From a checkpoint of a small mixture-of-experts model trained on Wikipedia.
Training: a variant of Adam for the experts, 751M tokens.
Below are experts of layer 3 (counted from 0) of a mixture-of-experts language model. Rows are named router (the router's row for the expert), up (a neuron's input weights, with its number) and show model dimensions 0-127. Each number is 128 + 24 x the weight over its row's rms, rounded and kept within 0 to 255. Numbers have three digits each.
Before each expert's rows: a language model's description of what the expert responds to. This comes from a sample of Wikipedia text that the model never trained on.

# expert 4
Short word-initial fragments like Mc, De, Che, Cro, thr, plus hyphens in black-and-white, often inside sports or filmography tables.
router:120130136133139124136150108163125097152135143127116122121119159099102125120139163171152104135106127101103167151117137130189114116115115152146126105121122166089105095127163097159153168104166115094142120143151125173114165098163155090151113092114161114149133143072147141106091137120105147104129164118134133107158149105103155105162110149124110184108135151093119075129127150148142153117152
up0:102118157119122146133099076170110164135114114143115109123142150100098129151162139165149127120118126159131139127130142124164091092169103171124131098141117112109117161116136114142111126124161149163106161117170116118150133142140122156114130118085096126091129185094141194142153122131106149120128130085126118136193151154110129103144172148086140119084103158105112127117124124158108106123094
up1:111148131134090130110122106162088128155156136115155111138179115084148161103103151149165097143116103122106110099132155137135132157074149130135120142127108153157132124136126114142093142117140122121155138171144128134161158152163125201096072143129114133142168156143158153130153111130107122081144120121193095138137145123139105108119133130138109068123163156128094117136149106125100148132152
up2:138132103159133132152176140125132136116150153132129100142158185147098161115152104124088117191113120093111158120111108122150125073151125108105143110118117129146100133104124151131125126110158155062112139125150155170135115113160164140154149136115144132127116150110116112116134129109069156156122095142171102094130123125144104099162081154147129110127167097097131126176094130143097118136107

# expert 43
Single letters and short pieces inside words or foreign phrases, such as dif|f|use, m|a|ize, M|ut|ant, often in tables or notation.
router:116092133160130076139147096134143108141135118091104118154164134086118153155145152144134099122137160130100133123155153113162131103109131156156080118123088145101100119098152142157144132099134157125162089140156141143089133079142183107137105078106127122130142131132135129128129137100121130100078150147111088125169141120076175132142103129166080148115136132115129084132162155139131119109118
up1:082161134138104104133130131142100136146152128088130099143152128140142142185179136112116083146153182109131165083125135172137131071110069162132128144112128126150126107153145131128151145120140118127148143107127130116128120130127133123080110079132083072111164123141154188122118158134083113129116140137128090104168120134144129110156139136154131118097105135099133122123103128140165119091110
up2:123094143176152133141121094121131066145142127122125094114108130131137119171119200127118121112120106121081145119144144124156112102173146169133107133105147141098121092091161137176151143116153160122126134152130114188111111099171159150141124115121152127131164126150151114150136148101141124125100181136119125106178119107091172116153152155134103150131146116123103104137156144148164153115130
up3:132120126111124083136160149162107120143122167137136134127124150138140130126141118143136154107120143097159183127117094142128148140084093137137112117142129130117040153116128140141166152139158180118113149126140144119142173097156095065165149083116145136141123161088133121106094149113111120154149157132163132148136109114118147111111163124138187129111123138110156079118183140133138126119137

# expert 21
Leading or inner consonant pieces of English surnames and place names, such as McC, McD, Haw, Wood-ch-urch, Tom-p-kins.
router:124130138139124104149139117174095116170140135117117125140109140110119124128148124178138107122137150110085139131157138113164110132114137155129112123107115160075112120112150139142132181105153142119136095135164126175140167099131123099180146073096130103123167140095148133114112147117109175082127173129125147116142120130100167090158103136143115141131130147087105082138137192148165164132139
up12:106125149132133138145171112181104110164157153135120095135135123151109145109125135113138144161137133103116115086114155117143120159104119093104148165085118167112130068146195124144139151127141132127134108130142110119098188122125145137102117117132152089125084087126123191109141091131133112173127146147126127101131129142125147110102135142162112115128153146144137140090131158130151207115142
up13:140126111160136123128143144147057147131118134117138143089122172109135099162141127108105091115124098089142161117148179150149112098106159118135158153016158151122139133111149117128110179110162110130136115113150120150116139091182107134111136112061136124096137146117131130093153122132133126141109151143136109097139147112171118089133121132127110134133155143121141117115135126129154137133116
up14:136138166150160090111141114186132105154129172132098153151128144097134147149153102121115118133149171105164156109127109162136087128129095154137140150113117168140153121091141129123117138114140100150114152131149112191157157116134110097128129130132108147099148134138139150101103107141088108139109109114145142104122114116109158059126057139141140130123152174116130091128091123168123120156087

# expert 26
Pieces inside Spanish, Portuguese and other Latin-American names in squad lists and bibliographies, such as Á-ng-el, Nue-va, Qu-ito, ñ.
router:123133117143134128130130106134152124134133116083106100136129137092117100142128158143163075130121145125092154117167163149172100146086118154155108137105126186128115097109144112151146153114160166108152137127165128120101143087152145117150115091090142111092141152110159149105085146096108168129111129144147122124144132093111126103120121128183134140106149158139116092154189177135152138108156
up3:107133111141109136055127099094138098127132134095109141082150117120116105098112176145149117121158173098095166142152118159170129110110150118121117133098123151157153136165120135136117129121152127112142144123112145106096187093144165153156148156101131117169094114134119093125092140127116121141134169093154118067144133120170165110088151126147136124128143145134114121115139167106167114114118
up4:118104145138106078103135129139102099127161173109120122157114151084115100143134100123087099111115129112111115104169104142136138105180114136150143128075161123091112148139119087125091134132140169183122128110159092091111149110126159121113148125141136121115115174120145110130158134100114101064105124125120129101145101126072145108142135136058119103127161121092109152127154122130119126122141
up5:106160112116153149107184118109134123135146141117106114153131123108143094189114114120174127134141145123113167117143124121146100124145137115091114115093103170121144111148121105167136154096128137106141086130120127141140109123155148094135091107137146142137145152111109148118106165105111118162116196135130122124157115102103123122129118164142140070174185161122066102116140183134142154150129

# expert 29
Western given names and Catholic terms, often after of or by, such as Pope, Vatican, Jean, Paul, Mary, Saint.
router:140138111133169085166166128128112113127135146102099099139149134094110078154121137125140106146107157121101126111139141164168111129105092146158128141087131145120103106102146123140157158123137131088113102159177182116099176094149128129143106107083106101067129157117155144119135162106105147110123131182153109105150139122113134123154104132151121154117128132085128083145159149143144126109158
up0:085141106136127146110174093133107148117137146078132084133114134108141146132119142164155114141135123085129184122116154155144128118096134126146134126101105121093088124128121102139095185126139119110141116112114155113160178099086150143145125070117142110135124121129116124125128103105146182118095138149119146088127150103126134123143117120120141075172157120107074164181138147111119132150165
up1:132141116147167091171122108131108110120164173121105128109125163143070133147137119134173098152103138081133117110147132167082083111136151112113151163114128143104164149084092114148110112127141135179147143121126144140131103107110143109162144113134140131099207122134106134094123135118122128081131114138090118146087167118135160128117149148160139148137133126090148083117140124144161152129123
up2:109126129134217138121114131141094117115178147101136119089161166105128127156117125110106100153112110100119137121126170120140079127140103114123132114103109126160081103043120097151129104143118121151109120150174124098105111119114118143164111148124121123104116157156151097101155092114079120134098165097119127118162141151147123132121101174086139124122103128132120143127121113106128126108114

# expert 62
Closing quotation marks with commas, brackets and table pipes after titles of songs, episodes and works, such as "Pilot", and ) |.
router:119115128143147113159150080152097089132155150097119104146164154108093122150150146155140114139084135135101143124135136173158114121135106140161114103120126136082107112099128111163136161098165136113130098150148161149094165093164149102162112104102140106107149153107128119093093157104116147113107129141131121118131167111119149090147126172142135146100144179122113101149136176157150169088134
up0:111114112169121100187141090153106108139131123065105101124118175119110111140147167137144118135098148138123129103158146138140128114104131144151113131094118143081139135092143075123116138119158137099173121146184110126127145073123150116124104096079152105104129136117143138109111138119129117093134123160144064131154156140124126152116132124142074156114110117103144115165153164157143143101145
up1:087111133149151082127153137124108109181120160122097118171175137101145114142151121120137096136077127120115141139142129173155110138104110116171122116122134148157086144138164138141154141107112150103135119162150170152121124095165101126126082120130107145091166127154135149128118172118120186132105158164145124118169145083083141143136113175126111132112126134119116122150135152147181106121122
up2:136106139117116100162173119135103068111154154100109093135131119102112115167157153138116107103089160115123160100102117116152044152115142118116142134084137172098135124100151110154122125103150185127139099145146175154127128126123135125147084133108162100092142128099161147118106153109124121101119158147137126106130112109118162105126097141139106132103112145099131132149162133133168156111159

# expert 14
Commas, and, or, and ", and" joining items in lists of names, places and terms, also thousands commas in numbers.
router:115114125142150107155147099136100104125131137092112095160153140098111114149150160142117110156093151120109142114150145169154101120093102168155111106114095157082094117107132116156131146110173155115135120131139146155101152094166165115161115127100153115114158139123133109107111193106107150111126136127143113097127152127120138096156117157142133138090134140105114111156138146143184181074167
up0:087137132135149101133131108137090095141130136137120094162159100131152120222159139122140111124167147132102163117112124126153127111107158130144127151106154116100134132099137126147166162124145148123138105142130140125096113113090124168170124097095172129095150146132131123102131086097113150116133155137107172090137151114100163073131137153132138175087131121121124114104149147135180135138098
up1:055124117136096124131079159137131118136097135089165147110122154115130142095141098127145116114128128097103169156098117098145074117168109134155161148088116147156131094136127105142163163144157119126095156136141087124124086086120131142108115132070142138118087138174153139163117132112156135137093132146155167137127119080142128148139143095149146103116162123120131124155146148140104101119135
up2:121127130158145133196133121118084122132097143139152114142163113133135130141106135105104105144112137113081118113169142114151144178091094128164138111105155133125157156089138184126128158146157144091113152122127172116128148156099162152134108143146156102108085142119117121125136152095163097103137116101160113088193138144151149134164112143117118145103138142114085102155096134124140096135149

# expert 31
Endings of proper names and words in place or team names, such as Guy|ana, Yugoslav|ia, South, City, United, Island.
router:146107080128137133142120126168097120143146150138114116138120177119105121129128136127133103147093134105093189144133116123190113133101129150131134124114118143112112089126160113151159149115154122091130109136146170164111170088146106123171126110111111101132119144097137118093090152118101130084124125141131146130156135102104157109178104176140137158128132189075121129165134159146171135115142
up5:107072177149143106115146102100062119132143156111099143133112114130071113124133129111162110159117119118163117132133099127113059122119083149164123103136121144138099139085141091125141119118107113143168140134124098086073110142142119090094119102143114111134128146156169175126114095125126112099157144122171128089132165121103136106132139140161117123097110145153135139151095148125119133131123
up6:121122110141162092135140137112136164148172130141118108186129176106088097156153109125112127139101176122105099126136109121125129144130098126148148076123139131129090149113186099110128121128142144129153129128171186122124176063127140116160112121115126111115153175133143191136141118108126123116118129149149126108129137121128176124127105150119132093139129151108076128179119125133136172131156
up7:113124128112115100136105116115107128142136149134113122141124144135083127097142135164150152187095137114096172113134124132146095128073135099151097144126100111105071131100171106134171140121149113114133107142126160109102142094173143135191109136096152094141141138122139141124142113137096120102074128177112133101111128100137120103149144179143165103139141168116121147175131150120173140128139

# expert 16
Style adjectives like Georgian, Neoclassical, Gothic in building articles, plus coordinate symbols like °W and proper-name parts like Canal, Antarctic.
router:130126144133140098138138123154127122147151134114116127151116143138101127150155140164169128134131114137116162159129144114162113128101120153143092125103119134118089105107136119150168139096164106094117101153157157144124188094158151106147099120087157085130149128119168124114134159102105144087122130136099122120180151127119153115180085169173126143108153153075118079129144150164130155095153
up5:124120109169116164139128154122145134139131123093093133113115124136149140127087104137132140164124147106125145140183131115146157133135149134128121117115093129111123110111126050139167121140153129095173139149167149125151139118143176091105102122122170118134135118148174173148122209135080169151086130135119125114136148093158143114132134111157124118113112153130137128175107115127123123094183
up6:133136158095136057124154125126146094147163118141096139141155138172070110142140092172109123124150137081084122135102102113169083138140140136145105149126143125093113126133154133142111128126167139105112117155158126139123139120125130140114119151132159086136133138116158130156088155142135180121109122159109144127155146102123139120137156153143114167099124096092104047165099142133120114131137
up7:077149154137120105122125120167095096142168140148115107128115134164108108150121128181130127095097141120111083140125189156111122138155100152136161128117137115102121112129143082131127210100141158120141121140138132140143116098134127112127101134084142111155120187125120121118087144103102119137093164123116139103124156120124139119140104142156122140108150077126100049128101123138131153123119

# expert 50
Opening pieces of proper names and words in album, game and film reviews, such as All-Music, Common Sen-se, hum-our, Am-endment.
router:113089113157145133147159114145122118142128135110129115160143145128090116145138157161148084124118136136110137153128162144145136077144096161132108107121108139123111114122146096167160156078140115102159131158171127127123160102154165102168097071100179083130142149079160145122103143094133149115123132122150086126158129132110151104158130144137109131094146167113089091153141153147140148101131
up1:159072119146098150130162084119112130127138167141111153134119162096118081111146139125112114131133138103113144136120154171166141159129121115125110088136133108136126099138168135148069145148142108113114142167151163143103144151180151159186151113137183122088147116126144139146102126131141135124158167120169140151123108133114105140101128121147125111135146166085141121164154149128142118140191
up2:116167133114090107149127112151159149145158181103141116169134160129112134090112130112116095124119162140134157105120125169134079130123135139116108115134103104133084125131147124128167111079160159102128150109178125092153154104111172133141142116156081123132100190100125169105108122116128117119116175139097067102140125094126119123119126132116137126105148137177161135156132122166139120152129
up3:083133127188165124097159124124162126134140141132127124132135121089123136163105164139114096151125123151143113156117132140104125084125084098104122118127146143123126126139113090136167127091140117115109137133130136113112153124122122077146127141081162095153159136052153151121169087143123113133152124118114078155153131072141078094129060116134089128133146126132135123109132127157137129115097

# expert 17
Starts and middle pieces of Germanic, Nordic and European personal, club and place names, mostly in sports tables, e.g. Pet, Men, Kaiserslautern.
router:119121122106140094138110137174103097165152111121127089117172134107122091154120134152153108126098161117090166106120130153131118123096125137153130107105086165111104135125153125159140168097150156105143110138146174146132146084158153132156135107100125123079137118126139153126136174081086172111081171169142140111166131145113127117158099139134133124124138132108127098137161168157138131120167
up1:142115089127175127162107108137123114164158154106106107134144142109109119180100138115125132141086149110126128126148149125105162103123028158155119150136143126123107115124116106122159118085158169077151117149113170130144161101151118144132136119145107085121152119120139133128107141150097161152145119128154116119165154166126142129161166124128124128102088145079128138148135117152122139074144
up2:119104136166112126140141099121147134129140125096099078152131102088157162165117131116157124115134136123126117113120110129102085052080111084127115107096125134118089144106121155143104131085133147126132149100185071153149155141174125106119134132136129131133125117109146123112111130108091134130095170108108110075166135104137115132087180147137108123105130139120171105115103169128129132126149
up3:090166117144137094147186111159140098151120123118137073130165117057078122104134120136142150109134120139118161106080153151144123129116124149158141089091110167106127132118156107115125119140161093132137149134143121105114131136112138097141135099144164129119169096134126145148092116121135118134083121172168121057146116161093148126113154136109081140120147123133098116124115129129149154099129

# expert 27
The first word after a sports event heading, like The in "The women's singles", and competition names such as Formula, Olympic, tennis.
router:098123079125150112133137104157116100140131130115107104120141139105135097136137129137158127150107167098061178122119148145141111112113129125122123114126096164114115101121129104141143144103190170110141138165149160161128133106114144111154152091112118128116168135118125150097125144064093160113079137145184129134151145131081139100151131166134128136126113118103121128166185150148147135105162
up0:088127134130127148106121123144101065131112117116130111150098087133111141095172143181157133165100108072136144112129159115178123126139141118138119111146129168123130094111128097124146106117128181129128100079128135148108151138121117133133144146112177145117138172118153119125119134130098133039111145157119133104148126110118126126132099152147150099140146124100136104156125132114111126151205
up1:098115125131105150151153108113122149119132144084121144115124152126133091111146163107103150171137149144090120123070200133118137098130150134113091144118089145085133095120142116126165137115100166119131165128142165101147137117134136077137129111125139120113141125113125160128102088121161113152126180109115052139134144144101153141135085144139120129122108110074126085127102120152131130101167
up2:121098119180099131086158110137104130127136114150123141149125149089128131122141182151140113112124124147165175154113111160121126168116127148118081105135124116089142136115124127139157101101145135133136117149146152186120145117149107111149130148132157122133124117115098119134105095106164178093101150145112087139138096162102167104132136131086171179128082113146134101107134176156105177128143